From a checkpoint of a small mixture-of-experts model trained on Wikipedia: 2 picks a token.
Below are experts of layer 4 (counted from 0) of a mixture-of-experts language model. Rows are named up (a neuron's input weights, with its number) and show model dimensions 0-159. Each number is 500 + 50 x the weight over its row's rms, rounded and kept within 0 to 999. Numbers have three digits each.
Before each expert's rows: a language model's description of what the expert responds to. This comes from a sample of Wikipedia text that the model never trained on.

# expert 23
Description: Countries and institutions. Country and place names after in or of, plus institution nouns such as University and County, e.g. Spain, Russia, Canada.
up1:543532513497476520511519538543478521531480611519531495439467496439490575489520522439499468421611519552619564528525623446399441507498534584436492534453500498539536434447557454403484520533500532424562466520494503457358588478536434528493428468437418433411388452525469442468589472462437503502493489416513469493533526521417499505520543452551512481533547490495501532590490486630487508519471455437534504539542403535432430497399399520533559548539511546533483559489523498467463507478502431
up2:451451371493458539510418505504499530497576473559489534488479471527539576527494523497574445573509580514502533455433540503487524554478503503583583466563448435514483473500406514573531467456528551509542526501512449506511429500490528562561546459397518505480547447562462536555542518397528497546446539598445500538451471454545520445501434488521394474487577537560595490597485482511468484542505514492386381476519423570546440475513451373533499482458462545520567497568505453537502533506579537
up3:486493469584475491576483594532512389561542551445491493454570440403443585556518550523651540536533587499581518409437458505538510442522453495442423455430475552501501503573468520445557535535504549549528522506555512551550553577552491464513510534495537511414518486459422430472563542398479523531461468456458508448468535448547561487474437488498431497439534496449412487484531588513380468530500497428419445509547478551463463509451459452437534558535543390577604469506529490531569415524532475
up4:484472566516494491538456372444552456447441430509532533571435598511571559495547472476413439505539495561481505493469554523530549496517518540450534413465501468565554525509525536449538408508496488481517441559542463429595460553525501509497558509536481556481523517556493534377545508601556488493458585480490499481442524523521434515427434478487541574481456406451523463612517543482499414599522480498497438418526470456471595437524500532433504575474535422573450526502530454503512422505470459
up5:494529472386527481459569461546607473458454449523530470504561468433499522516514500475532433472596576434644580462539517468411444513451513570526463532503511429591546466578515518492538442510513577429483526494590447425482601474468459503579544467516491483391617468517473495457481408537471434528459530552550461522513431471553482474491568544509521508544603554481562520544529521533394438552483519478510474489464522476524467461455501489435470514513404520460499464508515508518537500501465552
up6:533515385407511479474518554483456429545480496514528519552460409546457444532512555468515469499488507436605443499452385541519511532522539499575408499494540481500495518545518503577515526450475484455540531511517474563542523484505530578518468462535429433534606451529437484432616435591620501451490495443511572512393503601531488507446460509455484578544492456595575535422472476580488437452506448529515568476547523477427494465496437501456514634496441453518427534453463540442527468501440491

# expert 11
Description: Commas and semicolons. Commas and semicolons, often fused to the end of a word, separating list items, clauses, scores and dates, such as ines, and Art,.
up2:438583506482456504521552593513468506568520495487453545430535529590451473454515430502509574490463591458557599507530504522441550479481495417520483415467518443491561471519506498561499451504569538494516382510487508486524553533511543482491565563432502504489572531509535535478540551434371500536548491453432426502526457486464548573605443535506447421576482511462379584574459449468416556501513560468527480408448507532438567498552468552525535503516474477520467460421523518474494495475584489
up3:517475535405512530454507481443610489472535544538535511559566545495565449521518565562481569591486468442617501489471418476496474508437430568571414488523465513492474529496457489568453528489502504477560497440494553434520343506573513486648392388480625462454657454564488534569538397538626462533463453433500561446526585497488503487532456433492474561548531477480388461479444583469537462565416481510487569526482516464530540473427534500479536506496541462475468498454518516431496532512561465
up4:543529421588464503481510526433426506552546541500460549523490461496451453451539543406490489555521480439493574472481504511456568509446512463527542484539481474496511477438532519497537440507440594409469613505577525514539500579523468468569600439476488488594595467463529464561432528583506520445473492533511452483437446431602531563525541398519497551466478506436480455445422536397478538512387482528495458512443545542549499556525576514500529561505447517510390489494484586476485570467502521
up5:480461542414496490447489439545492558447452509482551432571542562499560500442534445480557505440440535533498503492526545458536530519479488501474509480486500522513540482556442465566426479468437507532538498457573505499506492542436532466572426446543556533509521482483480548515512478595528450517546524487405517519501560441518513510480478438448489476427503534499476450408476529477512416457548464461448515491571546505452534471559437454429523556522494550448521492530522485537393464481439660
up6:469468539523527534494527459523452445524498495517485517526521582529469518599511532464431481401579459491426451478574520477494519551429455473438545432510524540533554540463493468539506578513466509511479567546433407450555572491471496460543554508507511530564385560508406494555503485547518518513559476507402527517440596505497454406545478487581461521424418553469537489403538423520511475476535437526400600539476452507531483584427529457493536537524506523523458484467470522562394505500455479
up7:430460523515442491583442484386542476525481503514521558575455521538448509479468473533459391496518497546550562512482507485550482503452515530572542511587535495533507419469539486528495507557458507363514562516542506488512509499483544528477458444469502528591458438538466567490611587530505532499491446646515452458601488534493416563502364607487482486515614482550433469477511529498502524490564479519504534503433537522513459513413488558523426495462532480472429486560531616504621581521485574

# expert 15
Description: Adjectives and table labels. Descriptive adjectives and adjective suffixes (ical, able, ous), plus table and infobox labels like Total, Traditional, mixed, Succeeded.
up0:566525493460536510569478591453464424422441455601573538509585417490505526554492524459464559537561503451521563505462524463534507602435549547428593495447516452478478541529533413511520480433530478435554551472475442449491443536490556513544558500485432496499575459472559526557522526530565492538441444513566573500451614436450541545480473483412523511499455474515505453465541512480556439497435567520425448519497546533559497462568563425553495477553472432544508504570427443536402438507540546
up1:496597496468428487446501535374485456535412631418532594594498527413516522507433504469528461502524408460417480409538530498523484491503473501487494417531554522521510455499503396488451462545498537455421544486489478478470515534593393534555420507512537488451446483514446557485373570599466575486468454513476532483453541563523650574451463508461488536459524461550388499457528456496560456417508535506584449533479613397518536540476546496516476485594393526498472485449453523508483377530482488
up2:574440544510446506501465592511420407570602476507497542487508581485546502475522463472515570485518510475575516498534452411337535443504430565553472565438484502474459542531561455505452466465520583497472505530403486410562519525547442481439536486492473443514405416535477504514504444539564498485549506472451572573505559450406541490539495540455413406520447632464592547513527600548506559396483511514556547485420470556525542444493584529504528433522451466511500517586508557507498445507429427
up3:519517517523553546540573556479434472477424459559502500499544532526558502594545494524390513514574479581431507443490503503455550470469561448455462509509512498480479523534501465430569464368549487478571495488453460493497445527560507518536570444429536506473523476540524550478534436466488519574489520483510493485448475486472540588504500512521493504488510508465460413466584486598534489494509443542513413506509530531493440509497551427534510591542524514580469450450494457534405503485466504
up4:527517610362467512443495392542465537413421618536450511417510512530431566521492487476483520434506575550482487526443549474423518517469521485491476478481482524458475519492569566425538502591428501440563486472482461483499507520553536452575591487401422578401441501577523548516579491505517585453456471592476532484500484525498507468528445551424550509470450392542535512614457540467435418499550450526481421455427415457494566526510481518525447571550509479521554534427460517490552567512567573
up5:494549459502485420532517444547413552430502480466497558505566473465480543445410503464453502538526525621546460486536421443526504480485472487443480560497556427612570589500545560352502490486480425439450433562488453346580535516482576506498504516320537513515595524540439508444470439534429584528610496539587569492559456499458489510494446537496485473476549477534587418553547471600467504562546474517456521480501517493550530509556540450505497488433464511444508504569548590350489468454480504

# expert 4
Description: Table pipes, infobox fields. Pipe separators between wikitable cells, plus infobox field labels and heading equals signs, such as | between scores, Born:, Time zone:, Location:.
up1:522438505423550472545509590559543500606526427553495544471605409528575542451547506504623491557482509428556572538540535493484430544472484524499478469485557408392486549462514435565504424491483551502498525554461522487531524502502445587527471489486442489530574572431479626492479524424440522418508541435443434466521532484454509509475520556550492450505473531533461521488484506510448435474508501503565509434498512483475410443534515525451492512460473458448497474463452464531421451536540553
up2:599571470464561414548460498482489461451438524505486530506500599500472532462606471434501519413441533476394412429535509603523510478460471474515516600501563464444495499503447502644543517548475479473401482509569574501396444469505436568462486451470473459489583573498519458466433488464544506512532468440529471438477482514529506481472512536517584552506521444580489528436501469555543433444535536539454460607430540481489420466444483532501504428522497545526511437490512487581464514532442444
up3:497405559537463507678498484486513438592553464490461543477423421499525516412460504514491514541448610541426602452478563468578512452515477504525559487529524465539601598447490584603570502552454343513415463566410496465513483417405440465316573528507523522513434547416534525514522463496488541523488519400444569473443487488487548546464485569566568451442449421600415467531514429488432549522508480487522521516587481583466435502428500454465534462445513487505533524580438480493478468544516479
up4:510537450509424500510522510461459501543520391533547514508476609455573450490477455475524516507465520469548539503463471441444491535406483533568522558474471536629456489501555537603540488556495456500437455563529463448529527442436527498553509576566494515425450390459473549516528497527550483460527484522506493545450468468535532551564486574480554461376495473438543520382476527497546499425465418399548485537456515518545553486431509522448502426438446560482572534562484577561451435520561550
up5:541583552580475479427524564500442489523485597422509532467501533527503465498501509511546492492415554516559539463510545537619489539512468554552473476484384459466596548444556451535453569442548395504418523460560544607459498590415450362513623452513523520476430545545468417560540428443414483586435505520473516527485541565518554484541600478565532464497528550483400489610582560396476528530601536444502554421487504476463458466439462492525429525424532448406516539498434470474498517516553503
up6:513499492463444425447496452499518446569528584523508516439512546521524568530466518493508540503467505452404505554496551579564520516453547426565541523525426482512515479498511516578514548529485490462477504489500536521487681560510475479566502573417387417479541472581481456535610472481450404516469467551454515468521443562505479539508422618473389479475481523566426576462475502473485443496431573464568529474518534474508453465477419513469480547498527493577512569457455558586595498415529457

# expert 5
Description: Coordinating conjunctions, infinitive to. Connectives and function words joining clauses or noun phrases, mainly and, to, or, plus modals like would, can.
up1:493542515585436484511445503456520547508447439557464442467399496449442483538481443548529433434537433489428410491557521528500557524419443417467419531422563538506385551602504484524535484507585451412452576508468540535550474549623459509479492525501457437497523474533531537478597400542541477584531493478483530442493520558545440502480457525528559505448427481605550473516432451541535398579517476468476426494462503507593435563479537472586520438430513481534536418504479546490470455470481484
up2:463465470471496442547542538451464479514508454448529533448423569359632476549476477517372454501404468514473574495468514440501481532466502509384519548504560531550490426516552521407516528513452493471511566499388466422536499517589573441586475444520510535561473510527415555482560518518545493527502512520472477557515500475413456496522375522429521531421446475472578428536427550469460474545524501571562568500539500485554505484519416506443533458515538516609485524470484414529543498484499389
up3:519395524464493495561457540500545455491473480507489496494493538421483495488530533518579505413448520460476480448447469513502538475580410456478569520473467490534474429477468517473509470514508533368516546454341466521502476522507514588571559488549565495580529547488548502606296551555539482458470603494565519534471539632499486543544503473474488517444448550470526498552512481502394486505537441500441532462398497489596412495517463493485535524446485486551535527525571537567513528527496499
up4:512517507502558569502514474550520502578556457471550440507512615485529599493583514428519505499450536516457547511502510468527533542473511423538488539486515495451433514610485377518441451551512505494414413406567500497557511498526544538420382606450507557442537549570433474453562402459515433450495441547651569470446545495564433563499450469596525565457572445488541499495488508518572458561498554530536458431481545462474525490591455517463474677472481553567461430405476511538529576488476533
up5:500552514474530487499505531375483494464541499390435554498395590594441455455501465481466582477561477456507412543476471544527608511556483497430531601416567485487460491435509440512447423494470596460527478507491470554556492546460381510483522503514533461478407550450436541536442536558368407567489529507629485528542505553564553467467416512533437456484505500475578497490540454579530470520502498494483503471444588446465510457443433499505546497568463519458551531497465446511491562515499539
up6:525524489503407510515481569478424469420499484455463450590543483479419515423450471536542558592465498454447501456442544409431528406483507513436493571638552591432488476449484548475488461477562500499488440342511565536481551539526465474498550565502466566525537500534532452506459506504510568560503516383525427487424545492504504548527441499478471454539556519413459538376466543369506561511449594499547438491539567505481477501413504527480516465530553532477543596556507512458527447606452549

# expert 30
Description: Foreign name fragments. Inner pieces of non-English names and words, such as Romanian, Icelandic, Indian and Chilean names: Vas-ut-as, Sigurðardó-tt-ir, Kumar San-u.
up1:474474445520485428503463486374365425418498551535539441521461594541545478469523550417518516527503503547512485519498434477471512395564618471410528475506489489514507455508518543421538537492529545582603515530502471501438498407564505552492566519608451524515397539555516494534370488518446542572519471448441520414434452517442552499458474464512472474501528528491526501475474558474504527498474566464508573402456551421495505558458476460559478469491519473515586530518531476475516482477512451
up2:436530445567512422531490523423468437488489535466496522457475460458482462535482488576468480428589490543542593410517438451457462463496464561537561519514552468422406486607465447527607404544544482524459550613570455439550613419508514496574515504514526548445540466522549453545543605556429503586545486408633451486498480434522474520524527420410539583449491491581411517474469497403487542434475521474506474463498501493490484503541533439542443484503545567382549484546536568454412491501449541
up3:617530429455543467510531492467502573456543394581497538465578401614610482592545471496440466440569529491522587485461470550380455426552411558495506550534466558500465530590528498564423484552551437490481487531471487458588444540429469551402482549551558477571493426522499483552537483541448426555456445491473411514499502491479530472548515521465453493449455473542470530547430447493470499556475500497522505497505529573612539519474562507509540534469457490498476407512494492465486549432489464
up4:544473525521607528458521424496499571515493587548557537507538468534521497451441524535521388521516419465530579421459474408285489491443514545476529519536462485395530526462563479528575522577549530597514526608543452542479555455508496566406541504541518513516508479497433467529532488497501562496583500590629487439527566492499450527476483469530431553491580542472478468436468437420475432435499547560562524510537592545529497518504523481502477512523471490464435502470451398413459517495488547
up5:544510442545566513484475507496417512508534488444535520529547506590464462440540482450444499483500404489594516515505529441438474464524394487451490512490489528459437438518528551609479450551485551454467422494537450456595451542552582395529547517554535451480524493498507552534471407486519512477501504530492397593441541548583409510467406509498594495500471522412613485590502550525433546456555503531582486498417484456442507460568444413489434508502443501511504492568489570481529571466497541
up6:418418459507421564475494518509532560592499456492593515531488480522572461502524515542468493492563491566436611540498518429543538449523545510480476513580328564508501437459495530518531517482557526536502452543441461520528433518450474538546457491514555552589572485499460619482529518453550526504469409486520414488472468532435443639498442506491580551459471435463420444452493511516446459557563540546533529486559457519536479473490496488455523472523507434455445498568451394396441447533481638

# expert 31
Description: Clause connectors and conjunctions. Relative pronouns, conjunctions and auxiliaries joining narrative clauses, such as that, which, who, had, until, after, plus month names starting dates.
up1:501526482554485549516522537482557602533492629547490561516542492520621475511557571447467408506425547541544570455461522578490466499450489513430552506535459543558528502484395500572498585560486500409511536533498469434489586487452487497538498495413438513502535474466484403545504446417440458436496415441464474521519555500523439502528456524478582540530490373468422530438541492429453553575515520508524467482541534515543499478536492423605479536518513549637405541533545496455444455500538567
up2:457510612501447428457464453548630470478486465568501539431504519491395491497549477535498464410556606477464510483537580434560447471452491475474521530461448499508508448499548423470467476515489498533448478399422559493499479564457524480397650377583478506490469537512428430537491365518480437485452535486482505596503422517583567536478543491569555512413486457540626502434567535540572486504484477469463537453492591457441444433600553480527497482536476518476485547489488503521556453559526440
up3:479503545506568528431492409498558508525437464509524505558568497478588457523543411537483535447504393516481481473530402422583544480556480533589504541463531493485456505540579446525499564405532464493561502564518489501588527544495556464516416494562542419463602527567509510566555519472429493578415500511437523511436514553459462491497532479498527571475499541473476516573481527506465572426509545433561509566555550497475451487524462433520492540517513461519544492548557530520419572517440501
up4:566461431482576484382494573523377560531498428403501486455431415547399468456598521474444559532499473468496484481572514628520457516568572492463442437506430526474559452471544490592499530438499583480413474462532515440446471521485498614494520546602497580463451532473590472551440498525550391531558508550461472501440444520595518538420530517543552473393581532577559548519469523491433508438506417516550594438501579491507582552558513330455478561497470453494468490444537506554484537506441566
up5:441460501504485537485458572542448426518548498406530538520524503557512494501482534488489545461390434465391477549442493358479464489467497436477537529452474623542548533555532448425479577577480531560435460516472473459441403487557556504492459536576457385532502555512453518546480452511480450526568401437321491588491590418574499512518523536516455520480512545505457508561506527536479497427532481560511512515570511522470493517560477462515515488493512560524534514481478470481465512563522406
up6:463495420441449517426499527522548470550522544523446533493563547594561474451465491510467518508530508447389478542526515485523477458425561490463534555476446502538490458519546429534503512625506472496513516470520453504511524539472462464460540488468466414549537464504442513455424577433384473490465529471619475500555583550430442506514502596379491553494467469463511515591518581412486484483410479547507417495587490473515605495546450463541527493462433558548440494562443422518491509487537491

# expert 8
Description: Brackets and word starts. Opening brackets, braces, quotes, slashes, LaTeX markup and the first piece of a split word, such as ^{, (Rep, An.
up1:521492567517429503532449473544560429442531485457505509483527491547502532446582441504519590461554473465445462458392427517554473470643531513399550450506565403428476507503523438527526475485485479435529463571499477536503507567560475614555526477469433481493372503482573463481550526512469538556488427483500456464547574504517461479570494457469471568469471529514511441592467375409477450443439547479438552545494526473560570483434474590495540482491555491457492507503486591454340447391488451
up2:516375482493593529497588565573449605547588534450531466531527497619659472459447491468375588423577579476564542479503465451472465457422516524429497434464469461488576551528477554491561498516480512544409451533481437567527515474502526541445529531509469515471529450508470509564520410554426512405477475512553430540489499514524463516493581440454497441462498493543510504442540535558470446464426492492525531466446453590438539569452584560512518539551446474526470552521378445515522472494485516
up3:518393583497539501478495514451623513499531474612509495474521527528532464492487552514512489570533442539522462542415507521464499462406443416485482542459436384451527488546486524451336477454579437540523520490590416440587428537487539555484597454448414528507520461450550494532572591498515483553475485503607508496522473517448495417457503506486515557512468456570599559490556506496621489599420533419513527495551562529613497461487502500507536503443494508500506506537495516508382440587547495
up4:555525612507546505517573468402438446571502539577452520484561493508538609486482521491446422466424535543449545487512467384442483414492430492426508477482449495455570488465488442477396526556526538500464555459460493420576567479534513472478574578507523548507411485422440538570454528521475558400576442574422570524552406514487482481502543481551471583489487473569436370510464546481635521472540546470446519537457540476453522576616483441578488436551385581459541517485627488490568527513508514
up5:500523580495441455493579543488506425520539532436536587506594450502489550590544516601388548553476575516614523448495534448519529511453459447519562483498447446469465538514477552405516488471491479516546472541612522415547449503561557442517416472526490555471543510464529506525572520334511544422556434355442545507528433449534490462518522419472480473499519532592539565459575548453485512510523511494409467507527443497453488526487611453540506520561585519481518434459555421465455545466506444
up6:412428409516516475465430543607453543468497474628486472485390489583493411544429566494602562466600464458568540538483464427499456518456532611440474452565482416447485475414580429500543443582572373467525420617506455526538511525500520496380556511520503481418510485542436526499484465532546489556513568501523498462544537481477591454582517550604514560467487456515560518420399440423492421549442557470538473462485445544466530460565564499432510492502468541525488507544539550559510456446548507

# expert 12
Description: Sentence-final periods and headings. Periods ending sentences, often fused with a word piece, plus == heading markers and years ending sentences or table rows.
up1:500476468476463472515534446504509587517466487471530482506474562494543466466435485500439489468523458478521503460556541436492547570541389505490364429460491539485516468495443419531424511539525465576408539435530501556565473499469555503434519491532445590507392557563538520526526448528485489559476394493467522534541444492571508484475413498427547483464568455518398480478506520517479487491598540554484496498590491488528527477561554464510417525524442501559543353449515451572524496479555515
up2:548491521442535476475473496509407550535491445515541485526412432592598556507454575467464469406484489480514497549498505520428532469520451439403530499523502512488652466476510513517522556493447479583535501460459475464421521440542457430547428554590428523455509433603517488491546433468467604428381462562533554482520473451432406479497531496596560435490484405518521623595517446463529560598409528508506485441473494559446614587532450517483446442454457499503456477469431502478542490484488498
up3:508504568551462499534489464475508436503498511400469509537500545462682558491493461472592575371529463561414458494445474474473570448518504510470599465644477448455482520518521532513556594474488503415433547476559495551448539475572462525525536456508605395502584439500526508620505438460510568432486439502488509540629573490428519473495490543518515565492494401495591526534461441511470480471547499599495382477510481471496510586495479488514523511503546501496485535529529501409466472437442414
up4:527528588516599492400413508396526460539443520570561541490453495506412435462397468496452453568502480475605470521459531449548500457469470515490485408557533518511464482503536521489483555421505583511600530446513491508597479565502541611503527440543509502518539548446533566530474541590629447483475533541468498408530597495550475480587446477518529514384497521461458468487545525540461433453546480423397567608473634521513506471469474490464527612495542595524570453584480449433473566487488491
up5:446637471499489554617517533536531491521459512453497516459533441368484528555513464496528516552503465416521475451428528429496485534491531471474491437482440489521387529455600401452539560482416459501505565464466522561576467482557507562516580575459462467438446462522465513482496405530551412493512547417497516537506492530571506461452423523407402514472552507427519456447484538597505471428479457510514431474491510567428497529496511423388446487481546487498532477500547530616608540491576501
up6:574566577482449491563447516564544523525501547585484584531515472494500522529462467474462544485500506472443519484496425523510474491532509534443538479574529477482479495586493528396539525417467423557527493486533488563482517415447517384571528431469522535531552517466448467490440483453500500517533552451506521594466429480494546536434491465485490563538568553536510501503523593406467438491476509519484526422470541484508654528531519627520451385537590560495477498569439476528544571534450428

# expert 10
Description: List hyphens and at. Leading hyphens of bulleted infobox and list lines, plus at, near and opening parentheses before places, as in - Children:, - League:, at.
up3:471528413476327524400487439569562580464493480544495521528387448508403552526410455514515490498545472425613523484481460499495501605470480528451463535539524408468505488455524477446457557504573537432482476429540511512483504503475399505556430646558565549479546481531475552438487430508504502550565530491635535617544497565546467498492468559475540571408558538507516490522512599486477506512469505477482443532517492570469448566481535507457547465515459441490418470372409582531469420498438555
up4:469455599456451539443485505512547430511549495536488543506536506537509494599461466467604461573427521462541494431483497527503513443533559564496456498565494596496586497479486518418432479580399494544536473465479545457535588544479508483493512447471477482484469558541547511556473475433532553573486453539498542488415494510493470450515554467511527570524449438490569465513665491644451484510608403517457376491434526473432498505544503455498555629450474508509580506541544508439491539551468456
up5:493543485539509389547499531506514432503516570404567546491454506434488524416490445431383562538452498441488501535427452499453527519566575574530553516550453432520541490589562540641520551501600532482456530588465471462434476463524530410486430515499526530532608497464502541503581501548529558574434465481494492510504438472417524560533446456549555465528384510491593481458536496491548494524548528527515407491588506425499442433472446579513526514427555530452516547545512511509558473520554496
up6:511541397611455455552505503518618437478554565591572467515503448574478536447505463529453503469497568526507516427523542462458539556485511589520556509392537448498479549465459428487492484530525436500554424454467531532441415448472553473464414458605519554491458496448510513557460504586497536534522498523474426435413397603518494536447467478538489464514559453454528567467528527537411547388505474479479548473450570462481502526387482525484507555500490515498444413466433448535491551441466514
up7:537503541534513548416501480502517418543528563526541545575521486469604515497521452510520400515423566528507579516507452466556534541523449434568538481472469490380421513568537350576451531405468433621541454479487480522516495510518583539509468595524526403504446546504450514434534557481440471549507422515551459623517513547485321490502465427456518576484481561473503462553420512533478459532483523512543479485512549489553583465525508584483494559532477418535511441518451422485441438498416468
up8:563516486534530456577483477494471571509497508530480462445468464408510476434492524425445626511591527491495436402502521454427532448609457457556507567540452425462541493493491540489451430462427456483571503598484474532483522460499513522495594492499425526415512470400458452555549554573555487550504539503475465515532533422513451487548427522515504573488585499556531463485504536363491525480537494482486565483458539545457480474506496465534472400558554506546557487486541631360544485518513498

# expert 6
Description: Colons and field separators. Colons ending infobox labels or titles and other separators like /, =, |, +, minute marks, e.g. Coordinates:, Retired:, Rivals:.
up1:480569521416503513458460495522485590477515624445428513530568505469453537418555419388382532517481488521514475533486457548528500533480395511559608497511537438591529527481570537467471490506589426388495494503596558560506577545404507503522484509420406504459378474455481497472564574525495533493599419566503465478498394521452490506556514494488540474534515515589563564544519512470547570498446479471458459462566476497467447478496472430529515433467566515520545494448465578491484585515465487
up2:566444483487514448409519433577563540559508537520503529426463479436561515538530565553413496456528490588486483481513439412429492503550516530464492516432486496524448534550563455403444581445439467542517495431485434501591493609594529513578516450581526556464541463520548565539493506472458536409570446536430556586565466461423538433457435439449591467517457485496407483498472477442534574431523468444493465543494494503546462463513424517542467599448560521533504483432550484492550501495485559
up3:447513545448497517396474462466493503526526485475507511608453514532588542410447469629549519466517443516499590562496449445538486455568525525509563529519529456481450568495535515463469467535436609553538464509441514479467505512453529511487485481485475573508480545524550520466402536508502505488586490507465444536456508465483486511430467446518440442354429458408531449482483553480559553519504539517493529431514477457445654486573500472497463512524539573518510521412472501406501479454552510
up4:420496510491456577488590517556483444474507491399489531492506507461497486491485513493623536490589428450352491508448521421614421516479521486610451446498512509558430536475545478466505482494503592559421497510524511437546466536508524436480448524422526459481393545574483488528533615511522525472490507508587561521510457477512473506479458500553481539508381499368540567533501522623481480479493473470502419507477466517556468484500528503486534467542478440517510618505467574491515444519447506
up5:443521551541452526393497589508538644523458546581546509522400499492533425565685512515524470530517438553580526571485531560506449507545415504410476539465508518547472439416519484518470577432479450445465487415509476474546597412550471544508495544525444515419439455480451504470466599507490527456605522453517413514515534470501514488475505412531498478432461540496458499609500604526495586524463440444449487486473484592464457557550492494481447575522541456537514486518444528532465676602493504
up6:572515378515509490493513527424494491508508473468556517480523435552519411430506455457440498580531422520476531501538437480478553493408462539445498548471452476532584529525401532473513443479455483510443528573549466434444420435544487513459487512584530496584453537616436425467526485416454483424468479578608485583530482517492475436519472455456486474509501521476416564437503521505491532522564582540542537554449520454518449546509514522521490495508462459607582504621552573515514562555518451

# expert 28
Description: National and geographic adjectives. Capitalized country, nation or region words opening proper names of teams, institutions and states, such as United, American, National, World, Federal, U.S.
up2:586453541442436464513444562436542434550577484480543545459515457451528598479447482466486447499502547492582554509496463405466518474459503496609521438497425461566528522547556451499487511487493586486494472518516607543542564536606569487454537447518549468564497556515481463492549512584462550528492405471434450458493513552580462488483463525543473528453419476493514487547531536442455575522446468514452643496447424557500586455528510440537503498565499505519562461444472547487499483585485503
up3:558433553478506492464500500437476527577516498529556519504517489533487482482491466479492475506507501396542485565443459505529451533538466546562567443538556480491491549477544459554536448568534416443473523579559509517615536520415530482336501530532405539552494489509460480570558595551540596528517569497482509454571516506444516476526578489524486545525493387487729611551559492449518481478478472463431456460439491533516563485452523548468519494498516501534537492562546521499548475457473464
up4:534543546511457508458480446492592438510483464437511458440598419448478519537499456518446537536515609543505449517446461454439483443520456531579531510488496461572474606554493488438580442519459533454442483517505613575500385428551499642489530504462522541510517455543458483432580411495559489569525501368575553444481521524497481538471497424372457431482527544448502536430523477407464476538419505470438486490462533442479504478509521500412518532537576453471540525533562514494520494534458496
up5:474575428496507450530435483484565509545512471502448430478526479413506442453511481485496466460481436494449454510501501567460425485525529558502548456531577488505487527551549545520533462547523422491508481534519444454587386517543534474446493478397417521497533445463521514483518554581536557423462535574642501570460497558581363553466513455474523535496523420408605492703558510469509488577444441503460404523515494384436530449442522493495405499476503490502483472446456534536473450448466532
up6:461531553524482493510558480524481467445477557568528553564468584467480559374596542513505486407460518549433537489445493434418530574470476606516490511560466442479517471479425515531519499465486564383455431545510523496489478513463548469474526549510653551485492561474447406572472546408503567490470507444432508497569505576489488492450580551468484537423577584401522518420513473426597546510542480455616494494516471516573393490500520471530526630496440530509487444489473541485514512493559530
up7:493527419530540559488501567598529507461535474464443439499504435617554493538621417524449508486414460474534544465488468554385585435535452527466593367545489530505448482501537488467440420485479455491513371488573558448556485453579522449555566604519481548424459465497505483461445496499486580623471460435584449534477516521513497441516520514475521511406517496413567526521531499413542511535489616448515512479492450421544528472482497439465499528546485486443552490526471613442493485488567530